config.yaml
num_hidden_layers: 10
hidden_size: 512
n_experts: 16
experts_per_token: 1
d_expert: 480
d_shared_expert: 0
hidden_act: "drelu"
moe_layers: [3, 4, 5, 6, 7, 8, 9]
router_score: "sigmoid"
normalize_top_k: false
routed_scale: 1.0
balance_loss: 0.00119
balance_bias: true
scale_expert_input: true
init_std_router: 0.0165
lr_router: 0.000611
vocab_size: 4002
norm: "rmsnorm"
norm_eps: 1e-06
tie_word_embeddings: true
optimizer: "adam_variant"
learning_rate: 0.000546
beta1: 0.9
beta2: 0.98
batch_tokens: [32768, 65536, 98304]
max_seq_len: 1024
train_tokens: 402700000
max_steps: 6912
dataset: "wikipedia_en"
Below are experts of layer 7 (counted from 0) of a mixture-of-experts language model. Rows are named router (the router's row for the expert), gate (a neuron's input weights, with its number), up (a neuron's input weights, with its number) and show model dimensions 128-191. Each number is 500 + 40 x the weight over its row's rms, rounded and kept within 0 to 999. Numbers have three digits each.
Before each expert's rows: a language model's description of what the expert responds to. This comes from a sample of Wikipedia text that the model never trained on.

# expert 2
It responds to: Hyphens, dashes and score digits in sports results and tables, plus sports words like League, Cup, scored, Final, Semi-finals.
router:494491453537470524491466513487501511490535500464553520502545479560521490471504527564506523540525486553518487512523520594565477457456490472512492545484546469415492499454525576527509511576549474
gate0:454470492483511352504501508480506580532537532573471407444501463458491578502433514513498433449519486501442540486522545488464489542535565497529514466491483485504487581499534511498545420497503465
up0:466458468448593419562496461437575539556499506543502504478441447433413533474438441566505418467500470501475548505524522483519474525513553493498502500457509469523478576531497528511517451478561513
gate1:514483543504529537538566538539501501502560481440514523558529506493473467502502484535436471491519532541524487515537508487515553522509487512489462459508483501510548471513435421502469506442438416
up1:497540518512569511519584466593502494527499519462477504518502503513498477565523488522497441489490473498578536508489498446537643529461487552519490388496463480501503421483432534520382553448474507
gate2:505468508565453552445492554457508490470562496473499402398494458478482513491466527518431471476401515454469508477405566486535449461443463514492499486499515495525454521452527492469496565476513461
up2:526497514523472537486522524521506485517526488489506444419483496480505520500443462523453467507449504441466517486489517503470365476468408513467446485528563497517479481514524492439500570509486397
gate3:485496490518575512506537481442509457512479489482488476524499520469448461503502499499458512461511431469614519505575450514473450548506537484538522518505499507497542462467566490530455480493510491
up3:508520509535533466498476500413501463497458550507460438504501499495501486485507516526511534496502499501515526502552410501458470567516497521516464464509476455513530457464504499574476487518492494
gate4:488479492535505500513503512458475491503484557498484467468514521510501463456542487531504495554539502516454501503513526495470499459520464445517404524547547470501539503471496505423575525485446499
up4:479445497486497528562445602430475524507431572518516417509503499515504503458482517605546543516424493517479547505529482487472501463503500493497495538473516477534489479511500557458540504498439545
gate5:421570428499508500452596541429427532589464461500481504499516500577473462496498554486491444536434513507555463512495557459493480530597504529479504499502520432539513489518502493512520505493522540
up5:414517398531480519478550515470467526536466405472527491498533499516466454509507509490536484525446516500563439530503594452475499530569503566471541550520476477491522466500495496486565489457521541
gate6:567499385598517599564514536439550445510500558482501537540527443463503498594503499454494446502441559489520564536568505513549398495532433537508494445526541495501495497521499507507498487506480464
up6:532501491514524597497464544501546472542499568514500537477502505427551504560511465483499459422457602513504527490599502517511425491544388547497476484541560410471483505450485503504400478510487514
gate7:492627465596391551483500548471499552474551493425511512519499502524470468473548525502469499493496545504518514524586495458523540492518473454514489555493546500504528577475441496444569470621450499
up7:500589501523481539499496528485500499458501475398517478451534485490491434494518503528458509494528515506513495540501430513532538497503408493469499514484492491495511539489470517475531457553489539
gate8:497481456514496466486526507501540512501461477567504503472522576521429547503503562589518475517517430410477493552499420505439474492498548492449446493467477532495515448423477499472535524501456559
up8:444475489525475484485505485492546529481519500528501505526516670528490514482547526511517463473506500498446512547569474467495468498574491486487502511498489565418502493488506524468555521518459482
gate9:545466474501595512509490573511480517501472493413481380459501486509499492484477503531514545535511502496558464457534567497496478544414506453519499578472480460406500501500498508484511498558467468
up9:514483476522609511519484497486507535499496492467501462444471474455499493500485513506509524475467452515558481451530622481498545574499545407581477565500446406497467520545550490503509498563458469
gate10:421531532523513513488513506475506449396543502499510435504495609541390510421537517498566465395434519532498516520553465426449450498503432516390553496467496481505515486484421490505458497500499491
up10:469570492506523512441503531500437491446525494504515490474491579485345547477489504514605436421420513521514486483539474407482471459462443579389516492484497450559551488546368456507464500482512471

# expert 0
It responds to: Word-internal letters and pieces of foreign names and words, especially umlauts and diacritics, such as ö, ü, č, and endings like -er, -ovi.
router:527579491433492454430519528476460439462469536542511490479761517437455422459511540519503547468486480431536496457521532497499500578502443520556501463497409537463570487509545522462480464470478494
gate0:432496485545438514519500418527591449520589504469468436399527501518623467434528487441505504497499504489505522517490449511523479492483443538498499611434521500426415466538495458515507417544545502
up0:457471466542480494504468468492499524525551525459506455480546496506470484520539451509484539521509475527529508509516466500529461479484478503517537573495482476492390456511521461558514484523470524
gate1:540526510533503525532446518497501473543512540532509514478490526498468499517465472598548463467476486496527405411400496502461500538467453484503538441510544474468513518497497532500450460494557449
up1:547515549579485504500415561516414478552501542489503499457555545512437506498542416544556470501448468451491434436449535440501564533507457499505547481514486490432482529503477608486505461552554453
gate2:553505452474485546521634499436447488560526490508489497490466490499436484541473481479503496475520452534499492408518467552495498453518548501509512488484428525516541547610501575506624489515503502
up2:528491430481500543501591494421497470511471479508542509530444518504454501485453466494489483485546387525591531451457409502476499513532575526524457450510458470507506595526473511540542499482482500
gate3:499555534546526471476506471503522556500531478488503538543568496489498483509505481484517463478458514526486473468517499542454564514508528461496544506495461474510503466531507507513491532452495497
up3:450522516547496493506528473482516497522499478496561542514556519469503462570430483496573486475541541546521423473486534514448520498541472450497519460484457503511511569577485501517502561495503529
gate4:511515488461493503485486513459613501461503528512499470469489541511500530499493473523501517376506507474450547468536444544487550494469495519497600480490465524474465487516454502529500508429582538
up4:561498486466505504485492581501553514518495505464508468473468542472479543502438462515513539389531538492462516491542446570488510497504478524510575462489492471491533503556485490516473546433569572
gate5:519469468482494543483466463516450507520503496491448525520519486589513535495499484540474500542515449594542480494472467516533469417546484500505401521557500547467577484528513555469538434512494491
up5:500511458477465499465387403525477480487534419491450525541552518556468508472488503512475477564512423503577496517461497526494487495483526503503451488489473533462495445484545547467486526461443491
gate6:513498528512365488524510550499517522404632562444546450395619522427436512513507505504482499527551513495543458464502562439513518546497501476537533560500520578504472527488497534552530424514468500
up6:548520513562468499515513505525489561448523520455579479424560519447457462451512498502485489561523535398536525403518532452530501544410477474570529630499476559517493505484496547512477517499433492
gate7:535535451387578505466513536446534439548508537500502542445523446511531500508503606497534550611465478496417509503557524459522449504487485437575494508497507347515569494481575461473353514492471521
up7:497514407477654501472512568466528418590478524501480476489519406511491525491528576469490528522461500483407518507593513458522380465450489494534489486493514399518513458494520490414462512543436529
gate8:498507497610488512553499507458544431455613490490504531591480518503498466502490520511521450502507493483485582502502530581490515533515402520503483502494471571450442421495519377478459529499586511
up8:507550480577505509510519497395493464438515502472525521580592475512509464423507499513500495527429546424495566461613540565456523535566464486503475591561486592469407416452536450482434477463547508
gate9:488501502519516490519503487393510423485436483504437512533498509510500467462493486532471537519483503510547476558497462532488500496484537497534564432520534461493500494494591497466482585497516543
up9:494497511476423499466423475495530477498458565544396550520484468501511443511506489545505515533488501469500504492515495533534501476501497495513536554556497476491515504492543456492499581508498479
gate10:573463540508485520504500523510442472474491527491506503535560523513495560463551496495516467471431491481504464496473508551526426567419428499497457450456545509500554498461518491614514502490495506
up10:495476557469478470516468516501508414515542516489529499539650552503532508466572474497499496420437465583492485504484584518516379574385437500500500439397525492502514461510530494494496522482492503

# expert 6
It responds to: Articles and determiners beginning a noun phrase, like the, a, its, Her, plus unit words after numbers such as mm, km, kg.
router:498525505505426552435502527502473443471512511507446455501508533596426422412492509486488495482471448497524481486501540557499492554517516459536499462512477512480478517475470482511474459528560477
gate0:491475429552581494534563504467481517454517496512499439520508530497416512493422494492554491495531574431446505523542531502517507460500507453499490494523533567535488427433467569509492498504498469
up0:497468470559520494543495460490494557429534497522507462483529481452411528512360466489515495495525495480495520527502504520509515459514499488511484494518540505536419451475473517501504469534495418
gate1:499527416460469549442422485485467498505450463509442517486504536498493441404503532517470511440504519475423553607506495513483423517484519515431511480584508504504523423493416637502502535440560533
up1:494557460472532580482401494495463496514454462466498564474522495463502480458492508538396442471502539495415523574512496482491468481473501557451462489526565447566510449478489583519490511479541516
gate2:507521526519602505532474451530515495570393529445443519450498479513488512499514533484474502415458519442500470513503447554469534536471471564507507497566545578493433494526491546478526530520556539
up2:440506495479588506584426507495504477526481510442466526381527487525456525502511513480501484426431504481545498480494503533453527525477510506523529466589465508479391498448487497430513524540554528
gate3:509528494447532503535465598476498518448549545470459557498509594496565587497529533502551501505501451466522456540553490420488444519432450505521557396502487565522420511546485508561430479413498472
up3:530451500399535532506441646491506535501521502482443530513499606535518535480514546488547443495485511488462462553564487474517461397518432501492551443517453536482405494564472553503479513505508490
gate4:539522482478459525569535533533488502503499541503526497591460454530405490455486509484474512499465462459533575500475502543469485536497456513461515496510530475455502497467501534496502465489512494
up4:488540492497445523542564556422488493524538467541501494557544525564437456494466498518440448513501449482565500497497500486498464537538440493349514518501481538436517498419532498544444483502523478
gate5:501569362539471514491509496521564464500496524470503481523534535509493601488446501503463549475532496481500519492528473570500489453514486500548585515520523472531546443508476521504476571462484574
up5:495611435516558517492516504501543456502515497462478443534521555494489574481465503517468610506516498486487505495525424595495462488479514521586574543517539521531598473493500509492452496429501545
gate6:501437500570481425501499512558384495543498521477539449490537486511510571478414572512496492555443496501511500472432581506495489502493501493436514534501577444546537466416476511495462557577518500
up6:455427521569496431559497499554412501489494539491513476460499502526554588497475525546448501572487539500455493471393546512515488571542500477448505504447526354499515529441497510486504459550599523
gate7:522533522512526449545468397401541498539531512495494489530500461443481454501527465514524453494497548515421582495506567463455571531542500507496582519535529525499533523484602568453507488449503489
up7:512563506481482439570505476439530492517486562510481481493537505500509503521471539488509469513524516508470511528492554451468581497507495500512542504496499487497517492482526576495500500469521523
gate8:416555510459451488478496537499574545492501512491471506565504523530492532475498527459501529483473481517518518491540451522571500525435500538484535480414470379505477459417490489499443530472502585
up8:445519516494499484478506496519531511495482539506458498496505501510500589482516525481478535520430504516518485368522461528569488537484497502476511510362458431490485501492509468505420461479523616
gate9:531466501491554472527465511513476520446504520566530450564516601476475405493512628537621487486451478511494429502509523487500515466524478502498489464585513441449504430521494595465505536516502475
up9:494507499503536479507431480554516512496499525517533473529533514502516476425544608514621505498448474495445487518456581466502467496503522519501479492584540429474521409540488604485495501523504555
gate10:467446460391582497552505556502461545508508451503503488449507513481500424599543513458476501431519441470553476456509472498612499542495504502427518481416506477501504535452551506484530504490572532
up10:388500471421530479517477493559471539483503490489497345479576560499495400612510535497530537493499397461554497488504461513567484486493563534463500471409486467513504489508505503500569526515469489

# expert 7
It responds to: Short letter pieces in the middle of lowercase words, such as ar in unnecessarily, an in truants, or in consortium, plus common words like however and also.
router:507416503536519522472487512458494503546485445484479490558695505506426471466482501515477516434436488464491519483502509565481536432494534502423460521432568489441452571484514501514512507528503512
gate0:532521464518419525471498496523521446506458478434487500505559510519490508342512521486542589510470480557554518505504537550516519533507455469549528508487512461519503411514394527480455584511499475
up0:535496491485463506456504461490494456514499497480500491519559528496472491456498493465485530514493526631522482501500548565444523501493454420495566476497544485502509474467447497464445499512531441
gate1:456533497548467530442551481495514554523506518500505464526466480532500485549494504464492513431504503510436453538527533444469514499526533500494488497465490428530438444570558543541491516498457586
up1:494523532525521516414494452536499582604500552511496428531408491498477499522513505499493506468491507487469459518567539447470486464560548508493503506407537487497440466490548564584524514501448578
gate2:477514446570540556577549572556404514488506552468481481467476464468479445454518521446439500493514522511481494501485488458504471479488468499543479478562484511486470555489559548378483515488532510
up2:486526477505568528613461577513453498495533496418495465456502519445499518472469502504517469478501513483468498502454455511563489495469490527535505553536459497482475491528558506404489510540502493
gate3:503591513450484516516537578506504492470501530479545475491472516459453448511535525528518494566501470553503492540490505560487430494474530530544467444510529506502432507452453579516564509475518531
up3:521594525450497536522540544503513449514492574473518422378530437508459459518503584501540484591516490515503446513511509479452458497484485530561466509536497502503437496454482534438559501514517552
gate4:496453485461546517427420533520511498543502483511485525476487492521507500501507440514513497512529449590551510482514520563490534538506470504452497541535502489495455499443473500499411515484500498
up4:499449466503566494486493484525454499518512511592536524497502512519509499524477476426494496486499469517517559465522511486465494504501527509449491582501494495438392542501499453526538531537483510
gate5:668506520458503501525504510486417514532479445476472470479604543510519503567496516507399506499498502434466549596495466586434601512469504509507425496468503497508430500436498551482522447494494489
up5:593515469458428498511508491503480495512515494500484414501584576518530484532551534486502554492433446453491581535456463516443522501495494515514490432452538424511501496485463444542501454504531497
gate6:484469498466530473550452559533476488539490565490485528500484471580509496522503505502533425532448483429493579509545454491501475504418505532581554496395502482418488406593495396497471557509490556
up6:501557459499539513509451532505461488484445567515500566513493492588507511446399516469510463450484513478423548399565439451423472564376569475566508490488514475426557386562482482511492514472494510
gate7:481517477488545492487570460534500506519510489550483390534506479523499409451489487514485534525478430545501503484441522466461488482490513477468541443448518507597536500540497543512537462491524424
up7:493600487466500499567511483476499503498504482600452497635567473520483410453466506500483522527542401490520536481494541505428534531485527491474530491437503477540548497527509565476505499449471473
gate8:516548474438377603566532500499499454535552519542374490507450401465445531497486481559521424512438469494471496467467488527494460463500567495498517510487508591490515469527511501526498499493503511
up8:502564533487390579516494464500538467494521488467487462604483451443417521503491496536515474550382470503535529475467526437437467499514515501555526512545516496466456501521517489444465502551471432
gate9:436569480495473572511514565509566451486505433450493477455537483562437547498508495491484539601498519542525453448452496582508503501595478482512532506523502581479484485495503486438494538544532489
up9:422497490468521536499514534514512451510507502504501453413534501483474518464461541493518511607520582490545506505453455546490480529508483461524526525543549502462493497460425513497485547492516510
gate10:509495525445494608375495456498494483497430518561485526492498517543462527503498476512512504654480495520490546486517554505503580497419495410503498539418543496451497501461451585478496508497520542
up10:543491523406523601432523489487525479488418515520478546478489539550459521527482479432547467623407483503498511523546509493503542479438514459488478537456570518494495582506493549563548537465517579

# expert 15
It responds to: First letter or letters of a word, often a capitalized name after the or a space, such as Sp in Spurs, P in Pond, p in pesos.
router:520493494551490613524515561490468532444495496509487514494782476526498506540493512510595509544528553576458515490466463480544456514473502463480459543478486529492515535468456518466514532537528544
gate0:478471475495478500500505506517390514450519515453494481423483481495500431436453494486495501412514550464515509492494557414505497513501429500483467506487530509483438521564433500552501510581539464
up0:457423479509460473490531486477459505464522450479450440443474497468498425406500566548475486506501507495530517507444541495490489526501417525496455486487497539541468513530459539552480475513533461
gate1:545437546528448514487390594467451465520500566545490530413444600529491537569553492464449442625468508499470445510459467494506518489452487455440526460498481494509446508574498566526464510583527404
up1:495481513566490502528469567491477439476587533554502539397386531547533516500600485423473486578502507534500511540483487500497585473493481483423480445468530481474501506545508494513458531569508499
gate2:558500522532476504453438512502477482538477489615531540509500559513461500456486465493377486484479549487483498564527507516497485500511491486495526453558496493496503478492403516420500463442486476
up2:540514545487455453512500531484448419522481476609500570518587509520482503459504462514359515479457492497499498530480518499503499514535497474524534479496472502513520483500396495463480491502496454
gate3:464500390497430505493554470472507467466485458521457545498562419523598466541427527574524559496487496519540507486456505511464496561471521474539494488467487527481521503456502501562456485525537510
up3:592544420567464506411546503504504510461505421548480499551618459612523503541490588536495546466491504490568508512473459550479498560462478478547495475495496522534516500492517495468391469533504494
gate4:458567475535393507475490453459567558484512510525465472588516487562531499499505440489521412517533469534554549506515518419387505485503543474504488526506500460601569429527414480521494512402474446
up4:500529470497426577466593443447568548482534511459477472580495463558467495494496496476478456527501426557552472490549511404451487495514520521501506474507497464527583423550478442503496505378503440
gate5:566547455492404495494501587453572513537512478486494454509570571510492470505496569498458522508519505515497437437400538491518491522413489509508553502432457500415440489622501508508549500520529510
up5:569512472445450498460603524476545495562492507494531467504517532539498418495442584531490495598506452450499459419470535447534496517438499571500506496482497543475490467524445501517534481499516498
gate6:478452509455522518548501507530473409553466535480485400536427540461503502476443478530491509521447503524551521485499594547513486487513521499516612511462456525446532473393512424473479553492470473
up6:509364500485505540534512520498569447523490515470545385508443495472467535475454482477536535495438494588498538447528568552489504519498569502495580495453507536491463514431519501525494609453535405
gate7:534511460535463512534426444500482532487467468441482469496505498526462504502498488505426495497501496529497519484523498502461519506498510498530435535474572499503522526560481474508495507515497486
up7:574526471518500471501496463505475493386495445470502501420571524483468501506519503496409550523495525504498522513503493518491498570491485518641436520504584490462525521566458520538498518463466507
gate8:370536501508421504399502538407543543554492458461491472512498498573489553446487531471458442481496436565529527521532481502527511443495501485460508481393526502553463508500468399607570505472420539
up8:449472451507442502433496607495499505536494494416483515507471516483495499470489534466501353454511485516518505589592486508511507457457489469434569443445540567563455508502424493546521475503380573
gate9:499465533507447540438486511498529495477491497452463446501616517511496453498592515483477522499467470484427340402500385499535453550442491495503428500539438532579556559457506528510485332500490563
up9:523482497504429511430536554500542487471473495490423481488583500506480484528527529454502520531492504480441360428445421500495462564472513466499449501529425623508520538445485554512500407508493640
gate10:437498513526419598454556495505469522471501530503494513465501503509512501550504513600514470530535508503519545498490455461458509499510508524574455425509537498503508492564512498495484475446515491
up10:418502460484487551544574430454499449531495497522489499449531492513515511513523532539542502500518536516510535476471514405435497490518491526564463463493489499468514499508527508508481472419548404

# expert 12
It responds to: Subject pronouns and noun heads that begin a clause before its verb, such as He, she, who, they, the band, Eisenhower.
router:475525559533465537500546482520547523459440495519509481518532520531518376481497534496464454483544503507519415473541518473476492467467393519420456483430419533524514561456503490492431487516500527
gate0:428512503534454592449523509546528530486467500503481507475501375584498491538506498499489509490581454490512514513511501500493432437517522529500491579440509505533512476530541490505511428504542431
up0:455399504487500555445483555503501528486450510452513576498507450527508464475505529502503532493511445472538485503471524513493452475507482510451488507460595513563504444508492500468521461497524471
gate1:534445481462447462544501486441500577505515498480484500484500499516522507509493550455503483551515540496464442469507532465555432588566508464537475457422501512487506520460486433499503459488499523
up1:531492491478504437540500465464514528517500529484466424496499534500542444486495589389447507492500482480520390459516517512497463545518529488523469475475480544504537542471488432557500505538480547
gate2:592441480544449502500481430507483536500560483562516531525533528491497519562422489491509515500543520539474486530505519468553496495526477506461555517411510495501461540512536466532469486531452504
up2:554443428562474498504491394465522531485542462537538523499515494505494525577439500501531516480537504500494487535483520494570481475493492506487555472492495489504429512511517478516396423511498500
gate3:578458464537519499502526509495507487540451514419500556502496496524530485494443622490478510621607558534555478509509586503481498446562502532517425513477469484534508560439502456496444459499448504
up3:483469417537515466526513524454501500498455482389498571418526441486518501545429553469472509668525530498565490535496438527468454427494511546482446452483497484498512521455489500482428445464491497
gate4:475541402561604389476442552468511395464509497493546506480571439469456497501490548499504482510570531393546499468526478540502535455578488513460461449519449485505411511376482481456521522472534413
up4:484525441565525479515425542514520432474493498509527541509537488465447523492487504501484525503551533445498444428481508563515540470534456500467454465513469486505407538452471494477510560512472454
gate5:451498534506564482477515503495566468506479539457486480498523408526523443536532503494450550572563450506588507425540501542491515495523380512448488569480492536505502546488492509503474494534649528
up5:443551516511555493438557463503562500506465509422498492493501447568501507552560507519496528600508503524495568493500508508496531464446482512481482570486491577520502502487494523507499516511531506
gate6:424529501467499429479419486536439500512498512464504494504502496482480486436506500479510497478504498582545441531421449497625527445498554512502501527469473506531529473486523491443519490510535499
up6:509529507436529476455444409532469499455471520502519507471476547488453477422537510445507511505513464545486476521472393496611504445477499505447469519490461461478522498509479474412508482489518489
gate7:546570503510496493558500600459508417503532522548514510490517542548465615406430509576516430466408511432516458539534485438451432516476514491454501497493465498469473508501461494449450563514478500
up7:512491507529471534508557529526500500510496495526564498459522532488470513385476508607496445478431484463476444458592473410409447511486512501449497501460493518500491504499462507461397522496467492
gate8:430482495549461556538467598364454486501509461488437518541522503497473479567482495495523530466482503529479549450493513574487537588501531457523461496493600488510501534495513474477516498479467526
up8:433500490535501532459494581382470441500527497478489520560497500494512499584506532495520484474497541558499537432476526497513543575498599428490514499505504501519436558492456523450497489512465527
gate9:572505525491545461504496485561500397470500471491546466508508516488487494465473541538464544445514474509436539474479461533583506467415559575495512473513520521551513504500461453496511486494483503
up9:516497519457505486518556473548482458496489521562509436466503551551472470407465532542486517449502448554476483448538415518528463467451543551459505473520509491541543478493472521527510475527494483
gate10:512504404451529486583564488475488482495454452476462507501498465487470541519577500482531506503483494502508508507536546509479584512438424449509498497489533448505532488418498606540500450408523533
up10:494496379466538529586501470458451500553491406460460553508512472485472523543536533465511470499487498535509541552519486513470532530500476464442507492469547413508507469459535505542507472480547526

# expert 3
It responds to: Words inside multiword place and institution names, especially the second word, such as New York, South Side, United States, Indiana State.
router:502496520551515541524490562453497539529511525484509531499513495456495469522411506518520502547475480486546421483493496466448530443500507495423494541475481426507462500498546487575496450436497493
gate0:567514424498524492496548496490439489497532508508505590507500502448480486550467505514480465527532514486431418469464517473494499458403505524525500500513522503571501498515502479517438497481487585
up0:495472433482508495479507529528505541555519491486552521537500520465489412614515503503499491518528522498441471480437496493511469428444487551515532503528513451511477533528478437535426507511438559
gate1:428518472493510480495502504506517533528542518511487519497501468491496517488507523582473414571471495476500493475507534473367495525494499494492485475404502496486528496453472524448496438481499454
up1:507475474490514474523562491508533530508555495486496504499497462392466531468472487516430473579421552483520421490493479499409490518516519472508459486381544489396511492498541515448510497500487495
gate2:471563519632408500473530497507501466507437496502455494507514541514503525509523558489466502510547514492560436479561545521454512529504464457516546424517497488496486503419508508469514499479450412
up2:489429490642453592422499498499510482463479489471463547508505510514501525517469542464466497495539499499616468508561540498423485516508458538527574456541515491506463500426556471503497522506480442
gate3:386496510465533435537565494440503509477495509406317448455509481470523492494482506504518588539509503511550537459570539533475476560455431479487481475511584472501612491441437513407439502477483515
up3:413472555461563448551628512475511502498560562373399464421498444468561514495514490513516586504568497500541522467566544533452486502488408487495499498570594511502629476489487506446433498496462518
gate4:511485531543499621505472551474510549506516461499454519465501513487484544510509512543507357499505447508408552507494507485462439547501502582480476484500526511508503485464515554516498527539469505
up4:522458541578501538494436480483498583512486489473471545475498473462445537542534529534510415462500386501490527514443474478492420497502504591460499498456500498508519493490502550546507562632474533
gate5:435507499497467464538546474523514578537536504504518433510477491484591460513483506499478502450496476531510582517433474528456518488498498477472529518490491561484519521414547535553538433496509561
up5:482546461508508454530496500572533537528478497552502455503508505490575499503498506523508541486498521500490529529469454559505511492467504481487593452485456518490558607413575517502540429496481575
gate6:490538523483525509434398399487504468512497517458534589531531483504511539485477499471502543473539500484452501441470487587501500509578570472495547528571537460506466509448525491574495550552483507
up6:513548544492486501358477392494567476504493516500508562546524502540545560464497497501500509509503506456472495499527469519493516531536517504491554510521555513484498517495512557591486599572403511
gate7:543557496565361499596463558448507505487511471492604488559520494495555482468580526483504544500500500532539532508501560460506470403509501514507450492505555511492485495509588463387500524463492517
up7:520587518527379504522475579485502473522525493495518525590526526483510485445531501499538495529472510514609477548469481442506381477496477540477462493514497524428501465511527488410472577460561499
gate8:443493482519461519434465486458506518491459446501460514410512497495565530495501487488546589503492513484468476457497498487624490517504477545504500500510489492499503572524499515517494474498540458
up8:412471480518477508433450481473504580472485383500457539444518488506530532471466510511488643523511495486520492458450431560563505489496499490458502498507485432496509563483492527536645521499507469
gate9:470508566489490503511457518480479506515501483476565510495501494562419523459533452483515520518462553445505468526482497437541500496491498516559534495482488523501482477495432500469492462466488460
up9:501548527503507404510505502428456463511523496490509490540549502560455523457535515503525528502488527439499478525514532495556467500462454495554496487483496503488490470463474595434490476494471451
gate10:539510503488504506542542458455471507459492484502468490401515500468421443486472500545491516510544502503569501513503520509536541502534502593496522540405508483451626498451512503486499490475505549
up10:500502505441465499531586401505485498455501451496551400478501490510485363491438481512505430452515517501558509522501611423514509534518531703372495547349465482458544505490498548518519502489450525

# expert 8
It responds to: First letters or opening pieces of given names and surnames in lists, tables and credits, such as Stev-, Dec-, Cl-, Dani-, Jon.
router:493515499459430507523500582510465502534504497542504514500766539554488486488557500577469463469465449469470441482491535499457565496502469544506507458523499465464528414551483524521463444465448490
gate0:444454484484491513470476542503507504532517464498532523505470550594505506500454493484577504506506551537468459532499503459526466446542442467448442401445432451497540532513503427551520528530509596
up0:491507444471435585499498507537514410536454455525500462496555549656467523504487486469533509488516500547492513555514564530503523470543442492422488368480486503468493563457501493498487516489510435
gate1:500466467503455509545494524456616548435452500550497443489515467410514476515505488489501514519504509494639528497521500468504502595508575531482472495520561473542502563478499561563580485494557469
up1:458371469563491522507432536450527568452371507503483448552513509475501459550502492484516527501517500460574555582486435474493502505509503525466484502500534452503452516499510507534491475468494510
gate2:449444378511514458549515540516523502510442477504449502479500466604560442500520505527438457512488570509486495542488433497513548512463480404456390493451526500505542539485397521527516411519482504
up2:531512476522471542532588477549507501502404458492453515527498467505531464501500484510534534489448556555465461477503405502565535496469487443440469488462458459513547530449481506535517352563458530
gate3:464469434499532497472522500448497467503504499538498462496458461488519540483461513482512340500506460501498521491532466532503493470597436529478475461472559565520499497532441501481448501503485516
up3:479482449456523498480500502489505466495476518535505494489486452505520548519427504479497428483557519494488487503528499504508519474534439515475507467411502563509494487509504507473498430446475544
gate4:542429480452473498462480481506509490627484511522459437479469462569502424431553493512458504545485517514517557522474500459575503499488453435406491488526508503431500448474531492399493536450506499
up4:551408460490446527501502506478498442496461532517490459490488473560505453485549488494482503526455502487588502500470494442575495523511481451462518509540530476385492448474533505436500518525481437
gate5:520523496504568519500476489483505459391468533511488514499418389467459491452462532525436452499476530496443508491496514530500500495445505585416519453482494576507504446499525561545542461493464486
up5:508518466494512516496448512440471426436445514532533542511489422476510544475479512503442451489506535509465519496478523577497510507515494580504502532540504493490530501459501544507548437586462483
gate6:450498557498457500488510600552507507502517549408508519482519490539456516523527477494517454533522498457502406502469479546528495502486405555495500495501523469581481492463505397543500427499516482
up6:501519511534472441474540561552500536429518486470520503450547450513502540547447527488461486500580486486488409501498456481548469501490494563500453508502506378494507425449514481496500436450503483
gate7:533502464593550495531513500570458509466495471620586424472517648481436494514487514475485496532542473548497490492472506422491499500414508577514468427501456443512482457518487508461456496419410528
up7:504541481528535558461534505542555494504490496539581530519531525474428503426455494502422505531484442562431482504493513421531492472419501541536495485476443468486520462520490513497500497470493479
gate8:500517431531472525482506485504518496533495497542504495505518512495460468444508636504503520504508486568534551511414502486464454447483463431440459465512476503496413531549499528496513437495519413
up8:501522473473414566535506500498483447502493527513501448457526504489507443468562619522522519522484516512542555499492520491487432518471496469434421433527477502501474506512516488537494491411490437
gate9:508503527493496514489545541475503508554494479587524511482525439499530468458548493479536500523587441504511495520501502432439512413473512520421516434515493487505466514522607521468386469502582504
up9:475416532511550521472556504493484519566513462520502518493518461522612465489525529487487432524545495522460486509490501481445505458521563468458505489497556499511510494503550491481451475494585525
gate10:435533483476506517574499500503377540490500511488458478508531480500504497490522484535522581382502453487520477442493553532532521498604522544397437495500571502514473475497504513495612541493490505
up10:460517500484514532505497526476396548508518505452493486515524507496473493542552499514505569440516481512525494463480515503532531480544524523320538504508531443509453491502475496481576535504466545